{"experts_per_token": 4, "balance_bias": true, "n_kv_head": 1, "norm_eps": 1e-06, "positions": "rope", "rope_base": 1770.0, "lr": 0.00435, "lr_mult_qkv": 0.7, "schedule": "wsd", "decay_shape": "linear", "batch_tokens": 131072, "z_loss": 1e-05}
Below are experts of layer 4 (counted from 0) of a mixture-of-experts language model. Rows are named router (the router's row for the expert) and show model dimensions 0-191. Each number is 500 + 50 x the weight over its row's rms, rounded and kept within 0 to 999. Numbers have three digits each.
After each expert's rows: "mostly gets" lists some tokens that are sent to it at least half of the time. This comes from a sample of Wikipedia text that the model never trained on.

# expert 92
router:393487544438433530493484460523602537535442499535481472505478531538521599492521539477534498526506525492472490539561563571497419513511472527488574485490579487446409517472500546453462516576510497522491476410510531522415504465500461458465438483409491512599473570488552470526491546631536527560479586576511550358461466516506517502416613487596437538498479479482609516489497457526435522507513432395500510513489476522639481555524370430429470528495496552579495426495466557543552486576544529533535432494545475475447471533478565555508528468599450475624542449456478588539509456493580467457
mostly gets: "|---|---|---|---", "\n", "Scientific", "\n\n", "===", "===="

# expert 80
router:482475453475512515469450485556533481467481565495571563400502497545555512582534414503584527526577519462464578570576543546520460592486481485454568517475532436461492461516631530581474465526431413465411547553454482540480439495430501439487431528419453477530535538410532450584487578481479499488510473466387559444490446494499473530573448528545434488480504524444508444453457501476475469517524445502603482511468485464507517520561416516608564492445493548511443472481491512557517454558511538570464374457516514449522476503486467588481551502583448542619502516481541656493572471442457442382
mostly gets: " Tom", " Sum", " Tony", " Danny", " Joe", " Josh"

# expert 90
router:410496446473464539532417565528551424427526509379495432503454551521560522565566527493536497506536533534474483495512550491473402562429475412457579549445419447508434512545504564537446526528517433461531448446578562478410435443463495502329395546509497450527568478498522423496494534484489533533441574550470573493501512535511482548463462522562459610453455516480460431466554523437515482578412446536523606541452483428520497488527447508543456537524489482532473497542392490571589556496604580575485508537462494568415493521445548535505474511441445454513460488418476533465532430470559470460
mostly gets: " de", " including", " include", " named", "=", " called"

# expert 95
router:507474502488380528595405471539568461488461504464595484401398514500566653538541453533470568569511519416494563548553574503454446480464479556516591542516526437472480439493475545513481529535446512480555476538570520507482404421581481454467481394458529586580527552483567540518495598512461470511453487532500477441447375563556475539454519495523425475491496518470580450536558397393494416525516543443533499555485498376513544533584504425529577518512575513471452560471516504573546529535548536495507481539476524472495595466429481505506496457562448498558527573526492518468522525520526477579
mostly gets: "–", "(", " (", "/", " −", " ±"

# expert 75
router:472486522500459518480507525513513426391564490490444528528451449466539542475470502450586482523536541520420513623495525586444460452451528535514528434436577461475502496585481580526566402489365522439466477469576495546489485403421505452438506383467520544491443528576508492588509469554399513512504488526471470416442527513471531509486497562568483509430515502526495420507622453508521540536481502473630556509478501400522513559585410436519519492445488582511463430554417467558540531497539477522478488525533470577418466504497607497469494510518455527595451445477513595448488525422548612464
mostly gets: " making", " worked", " wrote", " playing", " returned", " gave"

# expert 78
router:445449500526402548595437467531467445531528482440550575429457505480575598528597460552518489533538573457515555508549587466458415519494461520487552553466489412485412498553487546552508471553426570388551513524561487475495423348524505445486514424450495479626519531443530523543502538490484438503488596510500550485466405548547506522459530500509375459492488494420622442580486400456508456502490458539521583528503496414516522561553427499442525456476570493544495545457457448558557459580517528494476485551491513511480549510415533427467564447577406502518520579508570530480523479514507521496
mostly gets: "%", " km", "–", "′", " million", " lb"

# expert 71
router:492527457505449579528414499426503510483455607553608611427516499477533578508556418398525543560567538525486529514545537533523489490455512587493558500507483531417393552519497541522536474483547489397507473524475559496537512415520540480428391394455452541546512523523515383503461546553529534510550581524450521465453426645501471585590511603572462430563482561496508434556507476469524506546520478492534491507488543396527522574593480461541505426490457546537463441552509488571503545481630531486460512469454515522507527519514539443505456559534462558554541470509629501531485457459527487541
mostly gets: " May", " November", " September", " March", " April", " June"

# expert 70
router:476460462496534490519501513543466479486494513511553534411458526520580536566461496408432459434533600466359563550535530503443427573429494503510488498448543430483510513650585519517517483506528448482412568452421577612472480456534514437475453549515409521522502558511487546500413602595511501468487506523446530493453463545453499527438473542431460570495441416510531424485536460475379484565456447438524593519523511480523540558567472516477453440511499585497536529539537461595419573607513532568459489435569467601499515456406534515509541469527443555496500538542531496496474507528600532535
mostly gets: " mother", " father", " artist", " manager", " wife", " brother"

# expert 79
router:430502492557383597552498527572514544492513495495525525442411467455622609505512503505484528539480537517502575593541537474526501587493482482493514499467520418480362497509505514616487549463460460507522445563479482534438409465493432429507450492438392601448493570478509512501477521581589494551546511488528592467510427567553551466455467583562492468522466513534448453496487443521533490505496441542586527507428513476626495540559456448415498417478512558515415457456430561552489558581559559509438415474559560477460500533434522463514504620461498504599508460433491544512492523526482508561
mostly gets: "°", "′", "″", " Coordinates", " Died", " Length"

# expert 18
router:439497428444473517474350549478624475443511533463496483513437585477508617647453485452543644544544543536485507550574493508389451460462417458469523516463515511430483493503472518523551455538484452513445479478536462503509509477522509500442408504516541481483447488467511426522479564474484522561447491501526492489466461495476534500457462534533391517505438441535546447453487503502437501560439485497548564498436545471499446599559481470528597485505537519540518433530437521628494580492678604520463446590544494567487513584449545542466472567508434532600469523454482552560508490511528474523
mostly gets: "\n ", "\n   ", " ", "----", " -", " *"

# expert 87
router:468463476525498515489412583557542498459477576498521563494407435547534502502479439505486490546456522465491500544520592537474479532462541508474555483451458505465448511578560459508650546465515483421496571468461462555528461453529504446501400483518496514498525498507549427580471565567462497573471500462604486525389406508451509464464572593569555461485491499489497472509538417459500502432442503450554542509458564512544507542636492548495516528378442540497457456512490502527555492602515492615440435607575546534427506503478462535484445510549409491630461459469617553411484432497512581480
mostly gets: "burg", "ador", "ń", "ić", "ndez", "abad"

# expert 84
router:546521407514447530602407498517542523485541570532578476514486561562467573568447452405538538489594502480494593613566544579462494514450570512499458418477490516472421496492512468450532544424515429470551478547516518526491418473468541444443395496484466507454506535561488492598490551438470554534569492533504515500448471576462562563473525546495537570499482497512602507541508424558467411457481447469514592473501472506508542572566443439554507480400498582563483499580473476541502511488563474547441472548561575464443560522405556550481548501483531543408502603436463601463620463453477480469
mostly gets: " —;", " |", " -;", " Pld", "%;", ";"

# expert 73
router:457454502532485514489513577534462537459529567455577454427473536528497536560540468518567467433550570580471462536491542573462425583526548422497546508361518481459445510482593617596448455500400535380501505523538502515461358429491520421431522445486511476592470544501538530557526556441502514454566529543531508489570437582501467553542489509539460525450531455492603432430446507500537412580495509442510559541461497477568486516519454467433437468413535508617489543463521472591497581525467550517387492445512509515502571479510499483439564551547487455513477508483492470544513487428597561499
mostly gets: " pl", " str", " canc", "ipl", " br", " mod"

# expert 68
router:464411443493545500504490574542531445497478591483555479416433542535509489602504447467539463469565470504418540499543436515495400575416461516497588443460522445395499497525561588514514437488392487377455562425512487549502457439492613405451500512493492482556502559498540507490468570542561569500539507483431596430543435488528430521503477537519525481525533467455478400461513444460430461533484420470501491555447452432489433555525465475549481502465466563517473474479431454578519564550519571499434450414553434568502554515465509568460464525545501578552420505481549614558572477409483448520
mostly gets: " David", " Robert", " William", " Richard", " Tom", " James"

# expert 91
router:491396446577550470477329571590460469498473474453512521516425499525549501599468424442498474468571549509524594516532507514397467591400491505457516470459519420398490560529539515481556458486460504438505573440441541612436524495532471471463423464504528455493535502533495491594472566585568533590514560451503492450429490513479438522460520563587511527528474437515468469480505459449464460484467481409562543512454481498572556534641495559581454407505518506499464441514477537571501498619543562600484462492489500556474527541506509539522467493583490517541494461477587557502492487419555540546
mostly gets: "ić", "ović", "burg", "sky", "sson", "borough"

# expert 85
router:487509508466418545507436499553492476435521512442583454497399448557611636472584583578461620544491503541499562506498552557452499584478492575556516530442527498440416589551481538465578506529564511533458570494530577500375459396470491464484455479547500576498518533453510580565476498542588525523510497503484548522503371617489479557489451505483514494560476415472554494486493442436543492549533412519581537489497567440547552572603414470517551523438470476490479459553442543525481486585498517554444484451560562554519472538494478482526507557449501386504536520498517540419514457492540534517
mostly gets: "00", "000", "1", "10", "4", "9"

# expert 86
router:445465441535516507461480501595556542483523523480628579446427556563484561549457448491562575564478684548392533515516496488490464581456566470453481525438556468493494471589621540517495507524515465495519581519477557553471507425433544428439410529478485536546478532488522472536467540552385569538539503461477479421508474606469470537471466553542393531520438466453522366495473472485459495562463468482473480454429569425493511563563487497501472494483498520525459508505514459534491480617506437572475418525534450491520462557435517434501557517528495530478488523513576633526540497411527552543
mostly gets: " National", " Royal", " University", " Angeles", " Catholic", " County"

# expert 41
router:502471451517502541508332493567550432496520602497549521435453419424554520563519451461568513501477507549502550528552537589487451589509467517476562466456480511448509507472527519513542463511460463414529582492472487571516452486532439431486480506509544490640575501511556458564424557547539505592456528529515532493456466528456444480446542562513513544501511449586520493422516503536491461510458463444581541495422543506583548578603501566564477478508452496533466482571476501597516467548541459642366461462456559501440507531526442608583479490542367537475498530480531571522447532527548559538
mostly gets: " Nag", "gh", "zh", "kh", " Singh", "č"

# expert 81
router:373505462436464562539469546439494512470557476536577492401475492533484607480424504484487528495564524458451516492488550592446408541393548476593540534432508496383467504512579541570547571529452549481487522411513571561456442482528454360429483420481550510545481537509511487568482536588469543463511600497560492517515450535522574438555470585567492544534500514536568494426452489499473437528482447512570545602389575494522485525529424472453521519479485488529479519521529532577467518492554467583416476566479525453410533474395500536516407511544440486588449576479509474498559529489477483530
mostly gets: "err", "arl", "arri", "ourn", "add", "uj"

# expert 66
router:504458453570535501570473563556565435463490498471544508493383516570556470535534490522578492478520519487452535498551552540489469571460474540568518531443471456433513508630545523467530455492428450497507571426527587614495528457591464438439457522511404469471487517490494460537472570599592499494465526539433520444406411550506445557472458531545510529575443475487523513513497443457442505551490395452579529464462480484533532580623488480586499443498513508496453411512460496532501498647509512648459406503529461569469548594488503580472511480518546526569513529534599550481468487430453506481
mostly gets: "ić", " Creek", "anna", "iko", "ardo", "ki"

# expert 65
router:485472457465468536492509499511509552503458584549507429528460568537526544536517527413478585488509543462530516511538521528471456606431527486532517489477517440440460458473638466542498467384466463392474517469571575629434450546511571465444487537465418504487550560446493474559511545531526553483457465462362624438424476493450477574489473503515431529472427475490575517443490473449439525543437462546619516566471559493544518543546452540496487559498486621555475446460476467581529523499550505612449399458525545523496528519499512571448540486595466402530536426556531518524507580420502511469
mostly gets: "seud", "aron", "yll", "hemat", "nes", "mosp"

# expert 94
router:462405376496501542489444487537558463478446521449466505416464480574556452478509472444550551516584509510435528505548519539459430459427528460488641506474528497529419519580517558472529494478548522390496393516431543593427496432513554510440455501450557487606482513548530446501494547485512503466483557428443425490441475506449442527436544488488504536552446476505622435475552468487523470440463467541580569493508547451583468591600476504566524516467555540507507422509461506530467469519582453518474496473491517562375571524364546512510487582523528510497576509446559484422524436554604472539
mostly gets: "\",", ",", ".,", "),", "},", ",\""

# expert 88
router:496442491564525478454467432516550477408531499492518535451448492526492544564491502466492515458572621465503603520475604496507510593486548496524518551441558449462461526547571579572518428509547500525516566483594503516488446530433501469487477483385521596449495435525536441499503527514525509564489579450414581393569469538557578477488511511482434498478466501421565396536526403525408407546489399458535561548448459449527515536499414500582496543479461584567490479474511555527530527573522515584480369494615499518477563496416489478514499505523485463513487425453499547511530474409566583432
mostly gets: " They", " political", " social", " During", " Although", "After"

# expert 72
router:461461514476519525517448522509511490476482517460533533457423447519579491510468575420478555525478558496372572556534570520457478475498505499469509524460477380507544542567624562559522454522533432540497574594415507544502515411521548459437443484461457501541466499536494431516428619578477456509532500519467475514447503617537528458475528522473400515603506446526532403524507474437415473574449467432511508475434449384546587580626462465571474470482463538518519472523510453507433482634522504593413490482535493532481511529422537458455562580519503545461506504475586565545518493528529559554
mostly gets: " Championships", "endment", " Representatives", " system", " Township", " army"

# expert 74
router:464473467502474488476517458552623501448553518433549537426429516503577605537512465487585472472512518535469507567513495566471453521543511496455624473440546521373408555483602562549459440529533464389516565497611521488456399461488503418501442500404547489513516505436560494471547520474536444458495549523524562480496441505535567529437585577513523522437473461542524441466468452500451452474540452430491593551476431497470501515513398469526442537474556568548508469472420559537549473482534451523479476519542547548444604427454495471498433466559393526490500502392509572583531508456567557422
mostly gets: " b", " hand", " th", " mag", " hum", " hel"

# expert 89
router:449492511494485569429413532518468443439530538566500508575416546492547525451529522422563514480474530538506526536479551535417414543503552535518480486458478535463474466528540485569399536484493440496463414471522551613471503504542493440480501508559603502499491564524462490575482586547552566449543532514475517519470484489402443497470525588545412580416515465477610436481464507463432470546400505422648545462437467489532572533540450502445473477442420582580440527566467461571496492536602627576431464457525429535486492491483460452465557532561490511545576521482548518425559532528525567452
mostly gets: "it", "tain", " entrance", "uit", "bow", "met"

# expert 69
router:436466531464501546499423605509549445518464463525499514458420433547558528498402464411480494557481511520429575506513476482409449477507485517451514467484528438442520479529516603564556409531516438576555540486427559520477532421509523439449429470377508514551545557443522419589469585525488493528503550532532444490466431550497521491446543559521474495596457548533502430531483364483447466544392481451533533468472532415502510651662450494578506491533443451541517438518456435525546499567512556549444506508522555570437529499508473425506499520462439577482499510497546514546509399447501524506
mostly gets: " Festival", " consisted", " directly", "loan", " Award", " Center"

# expert 93
router:498508557582467511483450473516493482497446526519537426457424506573588592530525458399522507543543567524501476523534474528519465569439524500555587516427482450404383569541556524470560414453438425453494525509516535469507550404494514453443414521517536532476500498445529469468515539477539550569479571482462549505462452572531444624569581505566429474500493495509593415553464488504545490538462443536528471522487566471552463557631398496476573475436455562633532510547508511570444498559550500519501512443545485625484485577502522449498560550530515496548562509483556490436565452459620487545
mostly gets: " November", " August", " 2007", " September", " April", " December"

# expert 82
router:521393500567523498458469549485493448499509572479563460442458599532533557504507470440529533494494601565378531579540493484462437583389468505469517417477530447467445545523627586565463535525507487539505532556475523533514503434478616395433472507510433523542548523457571473529435569554504512479538483495514585445455443562549466485532484568477447514523400500504549412541518461448420426520418460448491486481430453454456521566568500525502475569501459527486463458516549432484503497563586457534418455465495464523544495445412565485429492624600500538471461463474508615504557542486500566532
mostly gets: " War", " Championships", " Tour", " Historic", " Revolution", " Cup"

# expert 76
router:475450507478435514456474407484522468492515503493471551502490468545527504515566457489480519591491534507474544574507513530522435478514518487500533519456549538452345583477511499511456429524507554482511563485505604522465474383466434464502463511449510543508499523516504542590465534493537533542531572496482559409487470510528568579438540491510508453442451493506530394528555417491426447435497454491514639514429512410466473622504451562559527545447452571626453432486472422510606497462541542543515403448525462568453600480482489549442436514488469466571504527398627541486492466382480566438
mostly gets: " However", " They", " This", " During", "On", " These"

# expert 77
router:549404453530471531532464608519462483408520537491532515573364591573527554483472479518557568530490468441509534579546554548498455482456513477412553534406612514351442530456460524513429465522500514420479515440537597570513439481418402413415468438532466474517520470539488501568406545538438511485556541499477534470481435515386569552515515513579479488474473549440532503509483515523475475533492484467469523585515383501521509480570459491497527547446552521535441508432469522523520530527560526551519413516527452554475483560473435450439595543538439481516577545485460496475565404434510568448
mostly gets: "in", "en", "ens", " Din", "min", "ein"

# expert 67
router:532548453443500578542419556515526600454554561507409458460434497621506547500480553485509526447494548449450511576462456518527478507455480443581526462496449422403466538491527543533478411486516502451521530434534488581457458428503461417429447532518431485533539518410492417586503568628502493531495520485501528423500460504465499513499443624629515500571390526500564464519513490470502396524470475453560503528456558465522547515529479428451570486473501616524467508520509504553472515531518477670492395603495481544416500479470526522496481479557450477599494544536524520487523514421493535426
mostly gets: "vis", "emy", "iley", "kins", "ps", "uns"

# expert 64
router:480469479474521536524504494495564454477424554512508478520459539527517464546471470462467500454525515534460532561451577518378492605429518480441597563456464471522504430537594553496518482489497486523449509534539513582423479505523487467504433487507472480474545480501575489627455581502554542554485554459460492394384475620532500502477650472494474550444450424493532442523524472489511457530529448470580487501459389509552482549596487491602507432540497539515494423541543541511473450626569449651469427448523526558506569529503465571502499560502452437518513533437530607438538509446561584531
mostly gets: " modern", " Chinese", "ological", "ican", "based", "onic"

# expert 83
router:487533499522497535472490517589498558437533515546578512581376552547557512458547500475491552441532600577477511528536508564457464502423460592398486515444545502438419505488602544571418437512520552464460454475400541542460534412511600454469419461480504567508505544517529447531507557452508426462500549522552441469499409648460489563500504485471445567515426417606510513462459464457459401503454439417528495523482465500484569514555450494420431517518525555505479508521517462530501564483542432570498555469528514580489587474439527562528527475596462462449487560444447513412473480513609524484
mostly gets: " st", "ro", " ro", " pro", " stri", " lo"